config = dict(
    positions='rope',
    qk_norm=True,
    init_std_qkv=0.02,
    init_std_o=0.00447,
    init_std_down=0.00223,
    lr_head=0.0036,
    doc_mask=True,
)
Below are experts of layer 2 (counted from 0) of a mixture-of-experts language model. Rows are named router (the router's row for the expert), up (a neuron's input weights, with its number), down (a neuron's output weights, with its number) and show model dimensions 480-511. Each number is 128 + 32 x the weight over its row's rms, rounded and kept within 0 to 255.
Before each expert's rows: "comes after" lists some tokens at least twice as common just before its tokens as in all text. This comes from a sample of Wikipedia text that the model never trained on. Tokens count by the router's weight.

# expert 26
comes after: " |", "|", ";", ":", " in", " May"
router [ 87 109 127  90 115 143 150  90 108 155 217  99  87 152  87 123 188 166 164 146 161 153  71 111 124 108  95 154  78 143 100 111]
up0 [ 54 140 132 102 103  88 123 209 138 169 108 114  66 147 112 103 185 151 117 121 124 123 100 161 116 160 160 168 100 140 124  64]
down0 [135 147 112 131 201  45 170 129 130  73 126  79 152 109 111 129 146  47 167 123 172 141 150 104 114 170 146  98 163 123 132  79]
up1 [120 121 151  50 140 104 182  55 144 131 134 118 175 155  99 110 144 112 109 111 107 127 141 101 135 145 131 109 114  52  91 184]
down1 [167  88 173 110  94 141 122  73  63  84 127  84 178 122 105 118 109 144 131 132  87  78 112  99 118 146 138 180 184 131 146  89]
up2 [116 111  47 151 153 153 161  60 196 157  87 137 149 145  97 162 134 150  97 148 152 134 143  81 143 104 161  81 101 135  94 188]
down2 [108 180  94 122 205  91 151 118 107 148 146 175 132 124 143 127 185 181 120 115 100 150 158  83 105 138  94 105 133 132 147 158]
up3 [158 110 117 156 141 121 128  95  69 128 160 144  71 168 134 149 129 166 158 130 159 142  53 140 161  92 125 131 139 131 158  85]
down3 [100 147 152 125 185  87 176 145 127 195 140 147 178 115 143 109  97 108 157  97  82 122  86 146 118  72 180 137  84 119  75 171]
up4 [120 119 113  95 175  91 136 108 135 151 134 180 107 117 164 160 102 115 179 124 117 139 121 140 171  95 127 112 107 103 127  28]
down4 [108 145 165 208 155 113 144  71 122 169 153 154 184 121 112 103  79 129 119 124 115 115  76 165  88 103 110 181  80 149 124 109]
up5 [ 74 152  98 122 146 168 139 126 165 141  78 101 112 175 100 112 166 166  72  85  79 164 125 131 130 133 117 175 109 109 117 208]
down5 [145 146 100 133 165 147 133 218 114  91 150  38 122 138 115 112 138 126 175 137 138 124 166  98  72 133 168 100 142 133 182  95]
up6 [108 142 130 179  76 102  96 139 133  96 114  98 179 128 108 160 183 120 127 120 123 110 128  98 149 108 160  79  61 119  91 160]
down6 [105 112 151 159  73 139  97 155 103 104 149 137  92 147 134 111 197 106  77 122 123 136 177 198 102  78 130 154  84 106 124 124]
up7 [109 108 178 112 130 123 177 140 122 127  94  93 193 106 121 145 147 164 181  76 106 177  57 154 148 114 111 185 139  83 139 148]
down7 [137  77 155 124 146 118 144 219 121 170 143 105 111 115 150 141 139 120 186  86 163  87  93 122 136 141 170 202 110 133 124 133]
up8 [ 77 105  85 125 158 133 174 122  92 115 122 154 155 160 140 126 180 128 151 121 152  86 155 118 111 125 172 120 161 121  96 102]
down8 [141 143 133 152 132  63 193 168 123 134 125 136 147 101 116 133 144  58 131 114 112 135 102 105 120 124 107  74  77 123 110 106]
up9 [147  76 122 140 137 129 167 122 101 149  97 127 164 152 104 123 157  99 149 100 150 137 120 113 129  91 142 201 100  67 168 162]
down9 [130  87 132 137 106 166  96  98 138 135 135 197 140 126 168 114 157  74  98 129 125 158 111 147  99  79 114 169 109  81 126 140]
up10 [ 58 144 147  61 136 125 167 108 149 166 142 111 144 143 124 163 136 190  79 113 126  96 121 132  91 114  55 140 142 111 140 172]
down10 [ 58 134 166 139 156 156 138 157 115 152 164 157 159 136 146 130  94 129 128 108 160 141 123 126 137 159 101 126 126 136 132 142]
up11 [ 89 139 106 135 131 110 159 142 131 111 119 124 159 124 132 162 177 161 121  61 111 157  84 119 115 110 129 114 123 112  89 140]
down11 [ 80 122 100 151  58 156 144 168 117 130 113 131  86 162 174  79  98 141  92 154 117  68 121 128 159  88 157 107 149 140 132 156]
up12 [121 185 185 107 152  89 131  98 108  60 125 137 107  50  93 128 139 123 133 142 112 172  79 127 117 112  94 121 135 153  88 129]
down12 [157  82 139 107 127 175 155  93 142 136 147 138 118 126 124 120  95 132 237 149 160 175 148 117 161 104 103  97 126  97 136 108]
up13 [120 131 161 154 175 105 162  78 194 130 130 168 135 151 155 141 135 108 162 120 145  91 133 181  59  86 115 184  78 122 168 108]
down13 [112 119 176 153 107 126  61  81 154 164 177 117 111  98 158 124 152  88 107  61 144  94 113 105 117 148 110 133 107 156 150  39]
up14 [ 63 154  72 109 189 100 173 131 143 190 136 119 158 159 131 136 138 122 171 243  76 124 136 180  90 155 115 125 133  66  84 131]
down14 [145  85  90 143 154  86 139 188 179 124 108 147 133  76 115 143 179 129 123 100 103 104 116 138 106 222 127  39  74 149 163 134]
up15 [156 114 112 141 129 108 137  71 139  93 158  96 160 188 116 131 107 170 134 151 109  92 167 139  33 128 113 172 156 132 148 133]
down15 [108  93 208 100  87 146 120 123  96 111 158  71 118 125 103 104 159 174 107 140 146 138 103 117 142 184  89 162 153 135 135 118]
up16 [ 95 144 161  92 141 111  81 118 201 120 198 181 128 120 121 132 149  62 155 171 151 111 136 158 160 146  85 139 143 131 107 110]
down16 [115 154  78 140 139 107  70  94 148 139 155 157 126 138 162 117  95 164 114 135 107 111  74 166 128 184  97 119  80 107 114 156]
up17 [131 146 113  87 140 110 157 128 173 137 151 174 131 120  59 116 151 168 121 193 134 133 112  99 162 158 138 123 123  85 144  69]
down17 [117 149 146 154 102  90 110 143 151 144 109 170 113 124 152 104 130  90 131 150 153  19 118 161  96  89 157 143 125  79 118 101]
up18 [155 139 118 170 116 146 101  82 141 100 100  98 104  73 138 115 110 147 188  58  99 198 111 178 136 161 175 154 139  93 124 143]
down18 [128 105  98  82 101 200 165 152 146 129 147 100 110 139 111  98 126 148 216 145 152 108 163 110 108 136 125 134 149 110 139  99]
up19 [ 77 108 148  66 130 195 142 152  98 119 150  76 126 127 112 108 233  95 193 127  98 136  71 141 133 144 109 115 126 110 139 173]
down19 [108 139 147 152  65 107  89 173 124 174 123 163 155 122 176  89 142 129  92 137 127  94 134 127  98 141  96 148 119 145 143  89]
up20 [121 108 128 107 151  85  98 129  81  90 162 148 118  84 128 103  69 162 139 134 131 210 121 175 169 140  88  92 154 160  87 154]
down20 [136 112 112  96 114 186 187 153 156 148 131 135 130 130 113 156 103 119 248 180 143 138 156  63  99 139 149 116 117  74 134  76]
up21 [107 117 109  90 131 148 184 144 129 184 164 162 101 125  85 153 186  95 204 142 176  76  85 122 136 129 131 150 176 101 120 114]
down21 [141 126 114 133 118  55 100 153 122 111 139 135 171 115  96 153 191 137 136 146 111 126 132  86 121 136 194 107 145 129 132 121]
up22 [182 159 154 122 111 120 138  80 108  53  96 133 138  57 143 125 112 179 136 174 181 120  93 111  89 173  97 147 121 113 102 190]
down22 [135 102 144 123 117 200 156 166 147 189 143 136 170 134 142 169 136 111 195 139 146 110 160 127 173 116 152  81 110  70 104 125]
up23 [159 166 151 146 119 124 112 144 154 180 173 125  80 153  97 121 152 104 124 168 146 151  89 153 184 133 127 188  76 137 132 141]
down23 [127 114 110 103 146 150 192 135 139 114 122  97 107 125 116 127 154 108 204 168 130 117 158 120  99 140 136 109 165 111 138 136]
up24 [125 209  90 145  95  91 130 179 156 171 100 162  63 102  74 130 115 138 160  89 129 112 117 111 130 119 119 125 102 151  75  88]
down24 [143 184  75 186  98 125  78 133 167 138  98 137  96 128 130  85 109 146 196 123 128 123 132 130 111 150 169 156 133 174 157 149]
up25 [ 69 226 132 107 141 113 133 130 153 169 107 124 122 165 107 133 163 125 146 181 111  79 137 127 141 117 129 166 152  90 112 156]
down25 [151 118 100 124 161  54 152 175 111 122 148 132 129 104 101 141 150  50 152 117 145 116  99 127 129 166 158  77 114 143 149 107]
up26 [128 138 114 129 113 153 144 189 135 118 129 111 108 103  64 147 166  78 131 129 136 145  89  82 117 111  77 153 127  68  99 116]
down26 [138 108 130  94  88 142  91 172 113 128 144 146  95 159  98 136 192  98  88 115 141 141 125 141  80  99 112  99 129 127 132 133]
up27 [134 135 104 136 123 103 114 124 123  87  91 127 154 139  93  95 114 143 124 171 156 131 130  99 105  70  96 194  83 115  83 208]
down27 [136  85  95 154 104 126  92 109 138 121 112 188 120 160 125 124 192 108 129 163 108 120 134 105 124  95  99 124 110 135 138 161]
up28 [ 95 115 110 114 127 176 130  96  75  90  96 123 146 148 111 120 107 182  88 134 102 189 138 150  74 130 167  64  75 139 126 226]
down28 [147  89 133  71 102 217 107 142 172 107 172 179  86 113 160 160  89 110 101 134 125 119 148 148  90  76 158  35 134 160 126 114]
up29 [145 117 119 162 138 125  96 173 132  97 129 120 146 146 160 154 117 153 111 136 104 115 144 122 156  98 105  77 147  95 159 160]
down29 [139  97  71 170 106 148 124 124  91 113 139 130 121 148 126 160 140 128 109  99 153 108 130 151 165  98 107 107  91 100  89 153]
up30 [181 100  40 119 124 148 158 121 103 149 106 128  90  96  72 130 117 172 129 135 142 147 111 130 134 115 152  89 107 115 120 127]
down30 [ 92  66  85 117 146 166 127 112 139 131 158 158 121 156 112 128 162 117 177 139 142  93 110 134 134 103 161 138  84 177 114 163]
up31 [118 146  97 160 160 107 171 178 193 131 187 181 187 123 145 120 108 149 150  84 142  74 106 163 184 115 133 142 135 155  92  75]
down31 [114 161 112 167  96 130  81 128 183 212  99 128 164  74 126 143  83 158 111 163  63 101 128 170 125 152 105  71  66 126 189 108]
up32 [189 166 105 113 128 105 215  96 161 189 144 176 125 164 104 164 120 134 172 139 192 106  84 133 167 109 145  97  99 118 175  94]
down32 [143 128 164 159 166  96 106  92 137 107 137 187 173 147 213 122 113 204 121 133 129 164 125 157 141 141 159 156  85 149 117 142]
up33 [ 99 107 146  98 153 109 120 104 116 180 176  92 153 132 145 111 152 140  58 129  96 130 155 188 131  89 129 143 137 128 120 158]
down33 [112 163 109 177 102 126 175 104 137 133 104 145 161 124 133 146 104 120 162 100 156 105 153 124 112 131 112 147  95 118 108  84]
up34 [103 102  93 134 134 161 148 120 152 166 101 143 187 146 116 183 179 172 103 125 124 127 163  99 209 119 100 102  96  99  89 190]
down34 [115 157 121 158 132 117  77 129 117 158 126 184 159  86 180 196 161 132 165 147 152 164  64 165 129 137 120 123 121 153 153 135]
up35 [164 129  47 148  98 135 117 117 166 154 143 177 137 177  98 159 136 144 175  88 138  78 104 117 145 116 156  90 140 111  97  95]
down35 [124 146 151 103 133 133 104 153 111 142 167 164 159 112 105  80 196 157 127 126 106 135 134  58 126 111 148  63 132 125 125 173]
up36 [109 108 125 124 116 123 183 183 131 126 141 147 142 147  96 127 206  95 152  98 149  95 122 150 150 107 126 235 128  82 121 121]
down36 [155 118 151 192 123 118 134 183 129 162 152 152 122 152 102 147 180 108 152 102 166 103 120 128 127 108 131 112 110  71  85 140]
up37 [220 191 172 145 108 127 124 113 252 145 159 140 137 119 119 122 132  92 121 160 141 149  34 135  94 159 103 133 139 167 118 107]
down37 [162 117 114 133 110 186 119  98 157 112 120  59  98 203 124  71  74 185 119 183 154 145 146 130 149 180 128 106 195 156 153 128]
up38 [111  85  91 111 138 151  91  81  95 142 169 125  84  93 134 122 121 131 138 117 170 169 112 107 174 112  80 137 106 144 127 195]
down38 [141 103 110  94  88 183 163 146 139 118 169 104 102 134 119 116  86 133 244 156 157 121 175  94  94 119 125 100 147  97 135 105]
up39 [170  93 139  87 129 122 186 135 109 191 152 119 164 149  82 116 199 129 166 143 147 109 154 116 148 133 133 166 152  94 124 134]
down39 [108 110 156 116 142 135  96  74 131 125 122 151 143 153 122 135 194  85  91 147 151  92  94 147 107  62 168 152 100  94  87 139]
up40 [168 109 127  80 151 132 135  82 157 183 174 112 136 115 100 139 197 135 155 158 137 115  94 123 127 130 121 123 116  91 181 207]
down40 [130 152 154 195 108 136 116 147 135 211 156 147 153 134 226 136 106  70  89 115 110 115 137 157 126 132 142 135 105 155 164 140]
up41 [118 122 144 187  80 136 142 167 136  97 146 149 128 127 120 112  92  82 205  44 112 152 123 105 141 149 149  99 118 128 108  75]
down41 [155 149 139 112  85 156 130 113 106 126 112 101 113 128  13  68 191 159 166 100 163 120 130 117  82 151 160 127 123  97  82 140]
up42 [123 111 138 129 128  98 127 172  95 108 106 134 123  82 119 107 181 132  31 140 105 140  83 123 107 121 119 100 148 206 132 170]
down42 [122 163 147  94 145 129 146 130 150  90 114  94 116 149 157  91 146  76 126  91 154 155 110 168 111 126  75  89 120 146 151 141]
up43 [ 48 114 130  95 166 148 104  74 131  66 115 117 174 138 151 162 143 126 100 125 109  62 157 111  76 117 124 121 127  70  98 133]
down43 [113 122 108 139 145 129 112 173 118  77 118 129 112 127 168 173 133  78 138 100 136 112 103 139 147 126 118 116 167 163 128  94]
up44 [121 152  88  66 157 150 141 114  73 165 247  99 137  73  97 138  93 150 179 190 128 123 167 126 159  70 143  97 141 136 144 111]
down44 [167 138 107 103  70 174 150 168 204 177 108 149 114 144 130 113  69 118 145 137 128 117 145  71  77 186 141  80 156 160 130  94]
up45 [127 116 109 147  99 139 151 103 105 174 110 119  88 135  98 107 184 141 208 148 210 132  74 111 163 114 123 136 106 139 152 138]
down45 [127  94 175 170 105  81 119 144 101 119 130 119 124 135 116 132 123 143 166 131  76 126  95  96  93 121 172 123 135 119 146 152]
up46 [103 150 125 128 181 115 100 183 138 124 100 155  80 145 119 145 141 148 128 112 119 145  86 143 149 159  55 143  96  68  97 133]
down46 [120 137 103 118  89  65 117  79 178 202 179 174 135  82 124 124 133  97 110 134 170 164 150 122 145 149 170  88 108 136 142 154]
up47 [ 68 148 124 109 119 143 137 178 147 106 116 164  54 132 154 149 127 111 131 125 110 118 146 139 121 138  92 189 117  60 139 151]
down47 [ 82 164  76 187 161 161 103 135 150 138 143 106  95 133 160 107 145 136 128 148 143 132 103 142 147 144 123  85  73  96 112 153]
up48 [ 74 107 118  93 127 132 147 138 172 217 137 121 180 161 138 179 140 111 173 120 138  81 111 105 151 104  73 177  86  92 124 140]
down48 [156 113 176 138 121 166  66  59 107 164 142 136 179 144 153 166 165 128 121 144  89 101 136 120 145  47 140 144 136  90 130 103]
up49 [204 163 138  57 117 117 158 120 144  94 109 158 108 121 130  85 189 102 134 108 160  94  87  91 161 145 129 132  93 168 103 133]
down49 [123 166 142 115 104 127 163 193 146 157 122 179 103 155 131  78 179 104 139 176 163 113 124 156 147  71 133 138 139  87 119 151]
up50 [ 54 110 128 102 142 152 141 151 121 116 126 112 144 118  84 163  48 131  83 113 153 108 148 166 104 137  74 152 108  56 153 177]
down50 [151 118 136 178 168 175 113 166 152 130 201 118 142 144 108 188 120 177 164 123 188 139 147 141  70 114 189 134 151 141 133 139]
up51 [ 51 127 119 125 139 148 105 120 119 194 120 171 167  53  70 131 111 131 118 152 115 106  82  82 159 104  73 148 141 113 127  99]
down51 [130 160 128 179 133 166 100 100  93 139 116 161 169 138 189 142 182 115 128 140 119  86 122 196 140 115 153  97 140  70 112 145]
up52 [110 139 144 132 122  85 110 195 122  81  98 121  93  87 102 128 153  62 140 134 127 147 154 127 104 132 154 180 144 102  94 142]
down52 [112 165 137 191 120 113 167 116 106 118 137  97  63 127  99 134 138 120 153  88 180 143 185 133  91 148  94 129  91 131 140 114]
up53 [129 146 109  90  78 113  84  67 180 153 148 158  88 155 138 142 173 128  59 143 129 164 153  94 119 137 166  97 135 190  92 121]
down53 [118 168 123 118 148 138 115 117 130 160 150 131 135 127 184 113  92 125 115  80 154 150 114 157 114 119 103  94 116 112 152 119]
up54 [112 144 125  72 107 145 166  77 124 113 199 122 102 111 117 171 149 137 183 123 141 120 149 148 130 130 137 125  88 141 120 100]
down54 [ 99 157 144 159  63 119  88 102 134 128 172 139 111 127 176  91 101 122 121 148 176  80 121 150 133 107  99 147  77 132  65 111]
up55 [ 49 171 141 127 129 104 151 188 110 142 105 119 117 145 117 112 193 150 137 212 107  28 128 160 119 125 109 163 137 100 115 121]
down55 [150 146  81 126 162  52 143 166 120 103 139 102 122 122 126 157 166  41 157 147 130 118 133 120 101 172 161  74 125 113 113 101]
up56 [ 90 137 149 158 167 129 118 155 122  75 176 140 104  86  95 126 135 113 112  92 102 157 133  98 104 139 150 102 116 139  85  94]
down56 [122 104 133 168  92 131  81 129 162 194 149 127 131 130 178 125 156  93 105  76 169 165  95 138 145 109 135  80 144  97 157 170]
up57 [ 87 104 171 136 148  79 177 173 156 130 120 129 136 128 142 117 151 156 166  43 144 126 104  63 161 131 180 178 143 119 136  93]
down57 [185  92 204 158 133  79 214 154 107 116 146 104  92  85 202  89 177 136 154 120 128 139 108 102  99 127 155 189 135  81 113  85]
up58 [ 71 107 129 125 158 228 136 125  42 206  89  76 134 131  97 107 135 168 124 108 140 116 105 134 113  97 114 103 101 109 154 136]
down58 [ 76  70 134  88 145 173 149 170 154 155 150 203 128 101 141 145  81 113 127  85  94 108 189  94 183 121 154  92 155  79  62  70]
up59 [ 96 114  83 105 141 109 109  56 117 106  96  97 146 143  79 117 204 161 104 107  99 138 128  91 114 118 135 128  92  59 172 159]
down59 [118 107 107 148 101 171 115 100 109  79 116 155 102 133 103 142 136 115 124 147  59 120 142 177 148  82 157 129 150  75  82  49]
up60 [ 73 119  63 140  63 134 113 114 107  90 114  93 121 160 140 174 114 151 146 145 124 147  98  99 112 110  83 148 100 129 102  89]
down60 [128 162  96 175  98 129 130 206 107 100  95 120  80 137 162 180 143 166 118 136  91  90 116 113  96 142 129  91 139 186 108 154]
up61 [145 129 105  92 150 147 129 106 128 150 162 113  94 122 126 148 132  96  91 117  75 107  50 112  94 106  67 175 117 141 118 108]
down61 [134 128 104 106 106 104 116  75 100 153 143 101 116 131 128 123 223  90 147 145 135 138  96 145 164 180 132 122 164 117  98 157]
up62 [165 185 136 126 130  82 105 148 236 203 158 159 118 117 103 116 165 126 141 184 139 102  60 160 121 108 113 198 102 192 148 123]
down62 [119 121 107 111 144 147 185 139 146 122 107 105 134 128  94 110 130 119 201 163 140 120 163 136 112 158 107  96 178 117 125 127]
up63 [128  99 161 129 117 121 108 131  55  88 131  97 179  79 129 108 114 159 117 104 111 194 126 176  80 118 125 145 132 122  92 169]
down63 [135 159 134 126 104 168 146 132 109 143 114 100 127  83 114 153 150 107 140 164 130 165  98 135 126 123 139  40 114 122 105 153]
up64 [141 169 172 123 126 122 127 131 144  67 120 120  96 131 109 135 150  67 196  88 156 106  84 107 116 156 122 137  69  53 142  95]
down64 [ 58 120 129 130  89  89 119 171 155 136 115 112  69 154  94 105 111 186 147 100 132  82 167  70  95 157 143 160 179 112 134 119]
up65 [ 73 142 194 146 152 142 138 160  78 134 120  95 168 127 149 153  95 160  57 116 136 125 106  89 128 143  82 112 122  79 161 112]
down65 [ 73  70 129 145 144 151 161 176 135 155 107 167 149 118 143 138 139 121  96 126 116  95 109  92 215 145 164  73 154  85 122 141]
up66 [ 92 144 202 140 108 145  90 160 154 111 100 156  73 129 103  90 126 130 131  83 156 167  90 115 138 170  91 192  85 152 117 192]
down66 [129 106  93 105 121 158 177 145 140 109 127 100 105 140 115 104 108 117 242 157 167 129 157 122 113 147 125 102 169 106 135 109]
up67 [ 93 124 121 106 140 182 150  26 127 129  94  98 103 106 118  76 132 118 121 128 113 139 132 122 100 167 173 113 111 122 110 150]
down67 [116  99 104 106  60 169 101 108 110 128 131 172  78 102  99 122 116 196  54 144 105  93 101 183 120 134 127  88 138 113 132 136]
up68 [142 106 115 133 120 129  91  72  92  95 182 106  91 108 107 150 141 123 103 135 155 140  96 137 143 119 132 105  97 163 140 214]
down68 [136 106 119  88  82 176 173 134 138 129 141 100 124 123 114 112 110 130 236 144 171 126 164 113 110 115 121  98 151 100 128 126]
up69 [153 137 109 112 120 149 105 137 152 113 133 141 110 166 175 164 166 123 129 139 130 162 119 109 161 103 130 138 133 160 116  97]
down69 [113 160 125 153 152 140 149  92 117 205 139 120  77 127 111 146 137 137 114 120 127  84 110 114 177 140 173 145  75 225 145 132]
up70 [145 131 175 136 132 114 104  72 160 117 173 115  97  57 144 177 133 117 101  64 135 183  73 159 137 161 119 140  95 134 115 100]
down70 [116 138 105  82 109 190 164  89 170 112 112 101  81 157  88 118  99 179 192 167 140 118 165 124  72 155 121  89 163  94 113 147]
up71 [121 192 131 131 118 138 112 167 100  84 159 109 118 154  83 112 148 172 101 112 128 127 183  53 100 113 107 158 140 111 136 140]
down71 [111 125 142 114 134 121 120 105 157 153  74 153  34 120 103 115  83 110  87 141 146 170 117  94  87 142  92 167  97 137 105 133]
up72 [ 41 107  47 139 161 123 166 159 101 131 118 163  92  80 125 139 116 151 122 168 100 157 135 141 109  88 134 131 130 146 118 100]
down72 [138 109  96 140 109 124  96 136 142 110 113 153 134 136 130  97 117 146 160 194 131 171  95 133 156 139  68 122 150 188 166 181]
up73 [136 121 109 147 149 120 133 120 116 130 118 151 164  38  45 144 110  85 203 140 108 146 115 152 136 104  87 179 159 137 125  91]
down73 [144 140 132 124 130  97 103 111  69 179 149 156 178 113 105 142 112  69 180 118 134  88  52 116 207 138 127 116 158 138 107 118]
up74 [144 110  84 135 139 152 140  89 168 155 174 102  96 164 144 122 107 142 144 101 180 108 115  72 108 102 156 131 149  95 122 130]
down74 [169 105 110 148  91  76  66 103 100 146 193 149 148 139 149  90 138 119 103 141 121 161  96 101 134  76 201 124 134  39 101 128]
up75 [138 153  82 144 117 140 110 118 128 100  92 169  88 123  85 119 172 135 189  72 167 143 118 110 158 134 118 131 128 115 115 213]
down75 [137 106 115 100  51 179 151 159 143 135 165 103 129 119  94 127 107 125 244 135 144 101 186  67 122 140 115 125 175  94 112 103]
up76 [173 105  53  60 156 146 142 179 156 124 141  92 123 131  85 123 163 143 155 100 143 128 112 105 134 161 122 102 154 121 120 151]
down76 [126 171 154 173  67 101  98 111 149 127 118 171 174 156 154 127 111 110 111 123 139 174 134 110 116 130 140 127 102 117 197  80]
up77 [140 126 106 170 165 150 120  95 126 118  83 111 176 140 101 105 185 115 106  62 142 154 129 113 151 100  78 119 150 131 108 199]
down77 [ 94 101 163 110  77 169  68 154 100 147 119 165 159 164 121 101 135  46 155 126  94 155 125 141  97  85 138 123  78  98 147 181]
up78 [156 159 166 128 154 189 165 139 177 133 163 122  91 164  83 108 142 108 182 187 187 105  71 148 116 119  94 175 116 189  82 170]
down78 [136 124 146 134 119 127  91 159 120 119 137  84  83 145  97  61 160 188  26 180 182 138  95 119 127 216 114 126 102 145 130 141]
up79 [188 129 116 111 153  97 151 109 122 110 156 118 102 134 111 130 113 181 114 134 161 131 124 146  98 118 118 168  95 121 158 137]
down79 [136 131 135 184 116 115 149  81 107 178 174 163 106 111  89 124 130  78 143 158 144 177  94 174 119 135  93 150  59 150 131 137]
up80 [137 137 102 156 129 148 166 116 141 124 107 112 124 140  95  99 100 181  70  80 118  91 161  97 153 162 141 109 121 121 126 189]
down80 [122  98 141 121 116 145 127 157 133 104 104 158 150 137 133 130  95 191  80  99  91  95 133 143 103 159 110 112 143 128 122 123]
up81 [166 159  98 152  80 144 128 149 115  86 152 165  70 139 156 168 170 111 128 130 143 131 163 139 101 139 153  79 105 132 113 104]
down81 [ 97 129 150  87  84 161 106 142  93 110 133 154  71 167 155 124 131 122  99 105 141 113  95 147 136 118 124 109  88 140 134 133]
up82 [145 124 130 174 159 122 164 139 119 108 137 118 104  91 124 192 122  89  96 129 129 144 126 157 115 146  86 107 106 107  91 170]
down82 [ 88 113 136 167  83  90  60 126 102 115 111 161  84 112 112  80 132 145  41 139 113 133  63 193  79 113 129  84 107 148  95 159]
up83 [ 95 121 151 163 118 196 116 103 155 157 103 115  69 132 110 147 135 125 115 131 136 205 112 105 156 147 130 202  79 108 129 127]
down83 [133 119 109 103 110 154 148 126 112 129 158  95 119 146 125 111 128 113 219 130 141 117 140 151  91 129 130 124 154 107 137 117]
up84 [130 110 175 112  97 147 115 122 163 119 139 150 163 186 154 139 125  92 118  89 161  93 168  90 111 125 168 159 112 105 101 135]
down84 [112 166 193 126 113 179 141 119  91 131 131  82 109 136 132 121 123 163 123  85 105 165 140  97 158  64 158 154  96 137 121  71]
up85 [156 112  45 132 139  79 102  81 157 156 142 121 109 178  79 123 111  97 141 115 216 143  83 126 109 122 108 102 112 101 141 109]
down85 [112 141  93 131  84  97 131 144 129 178 110 178 161 112 168 116 118 121  79 161 115 142 130 186 172 132 112  96  83 151  95  90]
up86 [ 98  98  75 167 153 140 131 147 125 184 179 172 105 183  44 167 107  82 136 107 139  89  53 107 175 143 128 165 101 124 104 115]
down86 [112 104 142 111 147 162 170 164 159 160 111  99 115 153 144 158 132 163 162 125 125  99  65 151 125  85 161 143  99 131 142 165]
up87 [111 103 103 130 176 179 127 114 211 128 112  93 140 119 183 102 140 167 111  87  80 146 180 209 127 123 111 186 101 107 126 141]
down87 [155 128 134 112 127  98 138 139 133 137 143 130  69 120 120 103 116 114 135  88 109 145 108 183 133 132 122 122 110 137 123  68]
up88 [125 159 118 163 130 135 115 141 137 131 121 130  99  27 123 159 155 171 140 175 157 152  77 130 112 104  90 129  96 127 146 103]
down88 [105 155  81 136 208 114 153 131 118 156 113 158 107 160 186 152 179 139 130 156  97 156  87 174 144 190 117 117 119 180 103 162]
up89 [110 154 161 104 139 164 144  80  84 106 159 107 148 215  83  95  90 128 123 122 124 111 101 129  91 130 158 142  61  93 189 132]
down89 [129  91 128 142 101 136  87 119  93 131 100 131 114 153  97 108 110 157  95 107  86  90  99 142 153 150 145 177 146 103  95  54]
up90 [173 139  95 154 119 109 183 129 147 133 165 162 116  79 113 153 117 130  89 156 159 111 154 137 119  93 154  97  84 109 138  71]
down90 [114 143 121 181 118  73 103 145  99 163 178 165 141  66 119  88 147 120 111 176 110  99 120 145 156 141 129  85 128 179 135 157]
up91 [ 83 151  95 126 140  95 119 144 158 170 158 147 162 113 103  88 119  82 134 110 126 180  90 128 137 115 170 126 157  99  50  89]
down91 [142 170 148  84 114 119 104 151  90 148  83 139 159 169 144 173 122  61 123 127 137 165  92 164 154 175 109 146  93 210 162  79]
up92 [105 181 144 116 125  90 101 129 205  93 195  97 153 150 124 156 151 119 133 174 143  95  66 205 144 135 104 133 162  80 138 125]
down92 [ 92 182  81 131 100 115  99 109 110 126 176 161 129 104 165 155  99 110  63 176 121 177  98 198 142 148 122  90  75  98  56 136]
up93 [149 170 162 155  83 131 130  98 153  84  80 122  64 126  95 109 126 111 140 104 162 166  45 121 136 193 129 218 139 164 114 125]
down93 [139 121  90 108 105 170 159 133 141 115 129  98 121 154 104  97 117 134 241 146 171 117 167 100 112 142 123 110 178 100 135 126]
up94 [142  97 114  87 152 138 116 202 131 138  98 116 123 110 114  99 186  86 122 134 106 106  59  95  87 135 120 109 124  90 145 124]
down94 [120 135 114 185 126 102 129 103 150 148 126  92 119 117 148  79 154  99  99 148 125 125 125 206  60 111 139 118  97  97 151 122]
up95 [161 144 147 130 128 114 109 171 146 112 156 110 100 121 111 130  99 148 132 150 124 132  81 168  92 132 122 129  91 131 147 107]
down95 [117  51 127 196 114 136 156 163 120 132 164 112  50 159 107 165 106 171 189 156 145 135 131 100  69 112 152 163 151  90 109 135]
up96 [ 98 103  85 176 129 145 155  95 130 151  82 157 163 133 123  91 227  80  99 142 154 136 135  75  99 146 155 169 120 107  98 172]
down96 [116 120 151 136 101 151  82 117 130 117 165  95  87 144 157 134 143 107 152 118 159 159 146 154  88  50  86 126 109 132 150 147]
up97 [ 94 171 126  54 155 138 170  78  82 131 158 129  24 135  74 105 222 146  92 118 168  94 145 117 102 100 119 113 130  75  89  90]
down97 [ 83 123 126 118 123 105 125 161  83 118 119 142  98 155 120 106 101 135 123 109 180 123  93 173  92  86  91 113 117  87 156 141]
up98 [110 119 145 130 116 138 112 135 101  75  85  79 146  88  89 156 174  78 113  77 172  89 147 163  88  97 122 164 156  40 126 128]
down98 [ 63 146 117 150 135 172  88 156 115 105 117  97  63 150 120 129 153 139  62 109 197  78 139 126 133 103  70 169  70 144 108 153]
up99 [113 110 132 176  98 173 133  88 120 136 116 111 159 164 129 107 166 101  91  11 145 166 113 118 174 142 165 186 101 113 111 141]
down99 [145 119  87 109 139 186 121 171 102 117 141 105  80 141 106  88 152  96 206 130 122 113 151 121 136 125 132 135 109 131 122  85]
up100 [135 125 134 140 110  69 157  82 127 131 148 164  97 150 134 101 177 146 146 168 126  72 147 133  99 115 160 155  75 134 142 106]
down100 [142 150 166 131 115  74  95  46  84  65 115  48  91 143 123  72 154 132 106 154  90 149 114 103 117 147 115 180 141 163 133 145]
up101 [145 166 183  93 124 121 122 172 188 132 174 116  79 108 111  99  98  96 122 169 156 182 140 129 155 127  88 194 100 141  91 101]
down101 [123 169  64 161 110 115 109  72 128 148 109 136 111 136  68 107 122 190 144 130 169 116 136  78 105 158 150 134  98 189  92 162]